Below are experts of layer 6 (counted from 0) of a mixture-of-experts language model. Rows are named router (the router's row for the expert), gate (a neuron's input weights, with its number), up (a neuron's input weights, with its number), down (a neuron's output weights, with its number) and show model dimensions 0-159. Each number is 200 + 20 x the weight over its row's rms, rounded and kept within 0 to 999.
Before each expert's rows: a language model's description of what the expert responds to. This comes from a sample of Wikipedia text that the model never trained on.

# expert 12
What it handles: Inner or final pieces of proper names and place names, e.g. Kl-agen-furt, Cl-int, Marx-ist, plus whole names like RAF, Angeles, Labour.
router,202,216,226,181,166,168,166,209,182,200,214,196,179,171,209,224,213,185,188,183,207,220,192,162,198,198,222,212,196,217,210,195,196,209,168,216,177,220,204,233,177,185,187,222,201,179,228,214,166,185,234,218,168,193,189,251,209,230,212,232,180,206,187,248,231,212,206,185,182,172,218,192,186,191,202,174,221,188,214,226,177,198,220,169,157,197,191,191,220,223,196,198,207,192,205,201,204,202,217,166,190,192,215,201,199,183,186,221,227,230,173,180,196,160,209,222,239,194,180,230,208,222,208,180,183,195,193,199,205,200,223,169,218,206,180,186,174,202,189,223,193,221,193,162,209,177,170,236,185,211,183,206,180,186,201,168,179,171,215,227
gate1,241,188,226,182,195,195,204,189,180,181,169,213,179,203,177,176,241,184,182,211,196,200,211,210,169,199,214,177,178,178,210,200,191,198,206,216,220,182,203,179,208,172,190,175,208,202,233,191,166,206,211,179,194,162,210,210,188,200,209,193,182,183,177,225,213,156,162,212,190,170,180,219,200,206,168,182,212,144,212,213,194,201,236,200,213,208,202,167,207,211,158,213,180,226,188,202,205,185,190,196,179,244,206,229,232,212,183,217,177,185,208,189,222,219,213,222,182,204,230,208,220,203,210,184,181,215,242,203,210,187,213,228,201,230,140,178,229,238,199,202,194,233,225,195,212,200,179,170,185,197,200,228,215,196,196,203,185,183,208,181
up1,205,187,176,208,189,195,209,231,244,190,187,232,184,214,162,196,195,170,197,206,221,211,181,184,189,210,194,218,210,231,181,194,215,191,157,238,153,198,181,223,200,218,171,180,188,209,215,198,209,190,190,237,202,204,235,214,182,207,175,202,209,184,213,205,198,213,177,206,195,193,179,170,187,232,192,220,204,228,164,203,198,208,202,173,231,204,183,182,170,195,212,222,213,195,187,226,202,199,212,207,198,197,191,203,219,230,176,226,224,211,203,217,221,190,202,231,211,212,234,245,186,174,188,185,200,199,177,186,197,181,200,160,229,217,221,206,170,191,151,211,202,193,242,217,235,235,181,208,238,247,213,201,181,210,193,218,219,190,196,181
down1,206,206,222,194,196,212,189,221,206,225,228,209,210,205,196,204,185,228,201,208,164,220,186,214,223,221,191,211,204,161,206,203,216,198,217,191,158,222,203,203,182,182,211,179,169,216,233,169,195,250,195,229,210,219,185,202,228,231,196,228,219,208,166,180,218,172,211,233,197,228,225,202,202,231,188,186,234,177,189,192,228,183,208,191,203,230,182,216,155,213,201,202,204,179,223,184,211,191,238,209,221,188,181,202,196,233,215,217,161,234,237,188,216,201,217,192,171,186,228,204,184,195,180,193,207,225,199,183,202,196,194,231,190,167,177,218,209,169,194,204,161,202,205,186,188,212,207,193,171,179,179,190,213,199,173,171,163,204,155,186
gate2,189,199,209,202,175,194,209,178,221,214,202,181,229,162,198,200,207,186,196,223,194,193,184,167,214,194,194,188,170,195,206,149,209,224,217,201,214,244,178,184,198,209,192,219,195,161,236,179,217,179,205,188,196,199,208,221,202,211,174,194,156,222,201,195,231,223,208,204,227,188,200,201,178,222,238,226,203,202,212,170,230,231,206,221,207,252,170,194,223,194,216,213,194,229,186,206,217,176,201,219,214,216,195,195,185,214,181,209,210,198,196,197,187,181,166,224,185,156,195,218,185,232,224,228,208,197,187,213,222,192,214,182,183,185,222,199,211,244,167,186,163,229,191,181,224,186,192,210,233,196,201,229,192,147,214,166,187,207,213,210
up2,207,163,204,239,199,186,200,233,200,218,159,189,210,211,246,210,198,191,225,214,249,217,156,208,178,225,194,177,191,199,183,196,214,199,196,201,189,184,180,184,193,194,193,175,235,188,230,233,186,219,189,232,185,165,175,203,173,160,210,195,199,194,239,207,213,207,186,211,205,232,186,195,168,217,186,176,205,201,195,206,207,165,195,190,187,178,192,176,205,207,207,216,155,202,171,217,167,231,203,214,243,176,196,185,195,259,191,198,231,221,202,171,212,205,215,225,192,198,202,173,201,219,184,207,178,193,175,215,215,211,190,186,195,154,192,202,199,163,199,228,176,217,217,194,178,188,210,201,178,186,200,205,207,213,217,222,188,179,208,201
down2,217,224,184,201,185,206,218,216,217,198,222,202,175,201,180,212,169,221,192,187,162,202,213,184,198,165,203,204,214,214,219,219,186,224,233,193,222,215,237,176,204,170,216,235,203,192,169,185,198,191,205,216,213,211,214,195,226,207,200,210,207,201,172,243,144,204,199,191,210,197,183,171,230,172,165,204,189,211,194,170,171,178,188,236,188,230,177,184,199,179,208,219,210,221,196,183,220,172,189,207,211,156,152,245,190,186,191,179,175,215,224,206,161,165,186,206,205,214,222,204,241,194,194,202,213,202,235,216,191,202,193,243,201,196,174,213,202,217,198,185,204,163,224,205,197,205,215,196,199,207,202,240,237,208,192,190,203,204,185,176
gate3,191,192,209,207,221,145,203,193,176,174,178,187,203,215,197,174,237,224,204,173,194,157,197,206,143,149,221,204,195,217,224,207,188,175,180,181,213,230,171,213,230,205,162,177,199,208,229,208,203,230,185,232,190,177,200,195,181,189,226,187,183,207,211,202,189,201,202,188,211,217,200,210,184,194,221,185,192,232,195,185,185,233,205,191,175,194,180,196,201,196,197,175,172,218,194,237,217,210,221,205,175,206,218,221,216,145,176,213,224,186,189,195,190,166,207,172,212,237,202,220,194,164,193,217,207,224,231,202,187,171,201,178,213,191,197,195,177,210,196,211,202,199,220,182,198,180,174,160,180,224,201,185,165,228,186,198,211,187,223,200
up3,192,216,224,195,208,219,195,222,186,206,168,204,138,239,193,198,187,150,230,180,207,196,200,200,196,193,187,226,211,181,217,255,187,180,223,237,193,218,199,200,175,225,192,203,175,164,217,200,203,252,225,170,192,214,182,179,202,249,203,237,205,220,201,237,202,177,206,219,232,179,180,245,178,229,200,185,214,223,208,224,195,192,211,219,211,192,214,228,198,192,239,193,203,164,196,221,212,185,199,182,178,171,179,191,183,209,174,232,215,190,205,180,219,161,211,207,210,185,187,202,182,215,185,187,195,212,209,205,193,206,201,176,196,189,176,193,219,182,224,215,202,191,205,199,235,193,200,179,201,190,192,194,220,226,187,215,182,170,191,209
down3,210,215,149,178,195,178,217,188,186,159,217,213,199,184,199,244,177,221,264,185,167,217,190,214,223,188,216,198,226,213,190,206,233,195,199,198,187,196,255,186,200,163,194,201,215,205,221,181,241,226,177,195,222,219,145,211,158,205,222,199,188,201,211,200,174,191,159,186,201,189,209,207,187,203,222,201,200,216,208,219,227,192,183,201,228,189,204,210,210,203,171,229,193,188,191,194,186,224,211,210,200,177,210,179,191,237,178,197,240,166,222,207,207,180,224,205,180,211,191,188,204,220,186,213,164,181,221,209,212,207,171,169,198,185,205,193,223,198,194,210,171,182,222,221,211,174,193,197,178,195,225,200,220,207,216,228,181,190,182,200
gate4,205,182,218,222,189,174,198,166,186,160,186,199,194,199,221,199,236,147,211,202,216,218,203,201,213,189,182,216,249,202,197,184,179,191,186,239,207,196,230,216,188,198,183,230,195,192,217,194,188,188,217,230,203,215,198,232,212,221,191,205,207,231,211,210,245,162,153,186,195,193,191,177,212,202,218,193,250,208,174,219,182,220,228,203,209,199,244,205,188,195,197,190,232,205,199,214,192,179,201,202,186,200,223,185,203,160,247,191,196,230,201,207,188,173,221,227,219,233,172,199,216,186,214,201,164,224,214,199,179,194,183,181,212,155,170,209,225,210,177,214,231,187,184,182,194,216,215,220,195,211,213,214,202,224,209,184,225,191,198,175
up4,201,206,226,212,203,153,194,193,207,217,195,192,209,200,204,210,200,223,191,198,240,189,243,228,198,204,178,193,203,180,205,187,196,219,215,232,164,228,216,202,203,193,153,213,194,183,235,194,224,176,216,162,228,162,156,202,226,184,217,195,192,205,180,175,230,196,196,211,199,185,209,196,199,177,178,199,213,213,206,202,219,159,193,172,223,171,189,234,211,194,198,227,204,140,210,214,187,208,207,212,197,184,233,215,193,202,190,195,189,188,193,211,199,182,185,216,208,212,211,192,201,205,209,194,181,200,222,228,183,190,247,187,180,182,206,226,219,165,206,201,197,166,222,201,204,159,164,170,179,151,222,197,201,234,192,199,172,189,175,178
down4,200,194,187,209,235,202,180,181,217,171,204,221,189,209,200,201,194,190,185,181,208,226,205,198,190,176,198,174,236,205,198,191,192,185,213,201,188,208,211,183,214,192,225,224,200,202,192,214,226,206,202,197,167,206,199,228,211,235,182,208,193,210,238,226,216,178,195,187,177,196,178,160,226,206,170,222,222,194,212,214,179,203,205,225,157,170,221,220,224,238,200,189,187,208,177,228,194,172,211,156,194,173,201,199,200,182,167,180,204,229,240,209,210,188,191,234,174,187,226,223,165,189,181,211,216,229,211,212,195,147,162,212,226,172,194,202,209,227,223,188,234,233,205,230,207,243,198,235,202,195,192,200,189,177,175,191,183,234,200,204
gate5,197,188,202,204,205,197,212,173,159,220,219,215,184,194,191,198,222,221,198,193,192,191,213,166,210,218,204,157,212,210,200,226,158,209,187,224,157,231,199,196,187,189,186,223,186,181,215,229,164,194,178,252,211,195,220,215,162,206,198,189,184,195,188,220,218,210,176,209,187,205,176,210,194,166,204,198,210,210,207,185,187,193,216,192,203,204,172,197,185,245,214,248,207,196,235,197,237,176,223,206,165,162,194,182,184,186,196,186,165,204,222,193,177,185,186,210,208,160,190,207,194,211,252,194,165,198,179,216,218,195,219,192,196,172,205,173,191,163,216,195,211,170,191,191,173,187,200,167,197,196,197,247,198,171,203,188,167,209,201,214
up5,161,173,193,210,214,230,140,200,193,223,187,179,195,189,187,193,213,186,159,185,204,218,201,177,199,187,197,203,204,178,180,196,192,209,211,222,253,176,188,200,172,236,196,193,180,203,232,191,174,205,219,196,226,170,190,203,199,209,171,213,178,198,183,201,193,202,223,237,188,224,215,217,192,198,252,202,199,244,200,172,202,205,214,185,222,209,220,191,149,226,177,161,219,184,220,192,205,216,222,220,205,208,217,180,209,217,197,218,232,204,202,208,183,259,203,250,184,202,184,200,215,187,189,192,224,229,212,206,208,175,210,177,206,203,216,183,212,206,201,209,198,169,194,197,192,203,186,205,227,204,179,180,205,227,190,176,177,246,201,219
down5,187,204,207,199,190,200,217,215,203,194,171,185,209,207,190,176,179,203,192,154,194,190,203,214,231,184,195,172,213,174,187,207,186,208,190,189,218,196,203,236,209,195,225,198,235,181,202,180,196,198,202,192,200,218,185,201,184,202,187,206,223,203,210,221,185,213,185,199,173,185,215,171,179,174,230,237,184,187,176,204,238,180,183,203,183,232,215,205,201,177,210,192,213,198,187,205,198,165,196,214,228,189,182,192,242,145,174,165,169,210,238,203,232,208,223,188,235,253,212,195,163,212,186,226,185,181,184,199,182,205,189,207,193,190,200,191,155,241,213,185,191,211,162,222,182,247,220,192,183,192,199,215,220,213,170,224,158,205,182,177
gate6,207,201,206,178,176,186,154,201,225,226,172,211,166,177,254,186,207,195,203,201,209,188,200,213,206,188,209,244,207,191,218,201,236,182,183,171,196,219,211,216,229,178,197,205,235,216,186,210,195,193,221,246,174,218,218,223,184,226,202,216,168,204,212,225,208,192,201,204,206,177,221,208,190,183,198,196,198,209,186,174,188,204,208,177,209,227,185,209,209,167,175,221,225,210,191,231,190,197,218,180,195,195,211,198,181,161,205,174,238,211,146,217,197,168,165,241,205,198,176,219,215,206,204,164,180,199,173,183,207,178,190,215,213,161,190,211,176,217,242,204,181,227,221,185,201,201,184,207,182,187,205,218,176,205,175,206,163,175,190,210
up6,176,226,205,193,210,230,173,179,207,175,195,221,158,220,229,193,171,187,206,196,153,226,206,161,198,185,207,169,189,203,209,209,166,231,191,206,169,224,198,212,192,200,185,203,202,215,196,211,210,161,192,210,202,200,203,226,200,211,219,219,171,207,204,230,188,196,204,196,196,191,229,243,185,214,239,234,203,166,200,211,212,215,226,234,200,215,192,185,205,232,179,209,196,177,183,204,175,177,193,204,241,176,201,223,214,179,202,217,192,185,174,217,219,200,188,202,219,223,158,199,195,166,172,199,212,151,212,207,186,178,197,188,181,236,190,188,194,203,175,204,218,205,220,202,183,162,203,154,199,189,213,198,197,251,190,203,170,228,209,184
down6,185,190,193,209,201,214,207,133,190,212,222,199,232,223,173,207,195,191,215,204,198,164,181,198,225,196,184,207,195,193,182,193,212,246,184,185,191,188,172,213,202,205,212,198,202,208,215,239,194,206,213,219,205,211,198,205,175,195,200,195,215,201,224,185,164,242,190,186,201,180,185,200,181,198,206,193,198,166,249,239,215,180,202,233,198,179,221,216,183,173,182,198,174,200,188,227,187,195,205,178,187,203,176,213,158,201,199,194,198,204,233,167,214,191,181,190,171,175,226,149,215,183,237,205,203,207,166,199,212,228,149,200,184,219,196,176,219,191,201,198,189,186,178,198,191,221,224,190,199,192,230,228,206,231,244,222,180,191,239,203
gate7,210,209,186,178,184,198,166,215,220,199,187,208,188,199,218,210,193,247,232,212,176,218,216,175,177,190,204,192,183,198,192,229,223,190,196,240,206,188,227,244,168,187,188,202,184,182,193,199,143,183,237,189,167,200,217,207,169,232,194,220,216,185,198,197,207,203,185,185,192,217,190,190,204,181,159,189,225,198,197,204,235,237,206,174,210,193,200,199,180,232,212,202,209,216,225,176,177,162,217,168,192,204,209,180,220,179,192,218,203,205,215,196,190,193,161,201,213,179,209,237,190,186,181,229,170,199,212,197,202,237,166,214,192,181,243,195,194,213,210,205,181,223,200,178,217,202,195,207,186,203,212,219,154,213,168,179,228,153,215,196
up7,177,184,181,143,197,210,180,214,195,205,187,218,216,213,221,228,150,167,161,182,170,197,236,188,188,211,197,166,170,184,243,181,185,175,200,167,189,184,187,217,202,198,192,224,202,179,206,196,224,204,197,228,203,197,198,235,214,179,207,201,198,184,200,158,197,157,227,185,205,210,221,177,202,216,205,215,213,207,197,197,222,176,204,216,206,178,183,237,207,197,195,207,196,218,215,175,220,219,184,220,198,218,195,216,182,218,205,242,209,157,178,194,206,200,189,199,192,185,193,208,175,208,196,252,204,226,203,195,197,219,203,182,205,220,182,196,185,203,164,182,218,212,210,184,152,198,218,190,201,191,215,179,150,203,175,189,153,211,192,224
down7,187,233,210,199,214,208,179,196,222,193,200,188,181,206,188,242,235,226,212,243,182,193,196,210,179,211,148,214,204,164,178,185,236,217,211,211,199,196,187,185,192,198,224,185,216,178,216,192,179,198,170,186,185,194,170,213,172,190,218,177,232,185,213,221,206,203,228,213,170,217,206,224,245,201,199,191,227,218,171,208,217,204,196,208,177,204,228,200,200,198,226,212,198,192,169,212,226,202,192,202,164,203,216,220,182,195,172,166,205,185,191,190,213,198,224,210,186,169,191,201,199,195,258,204,179,194,213,211,226,214,220,176,163,192,176,235,213,204,231,184,199,202,261,208,238,192,180,194,184,219,176,237,201,197,191,182,185,192,198,227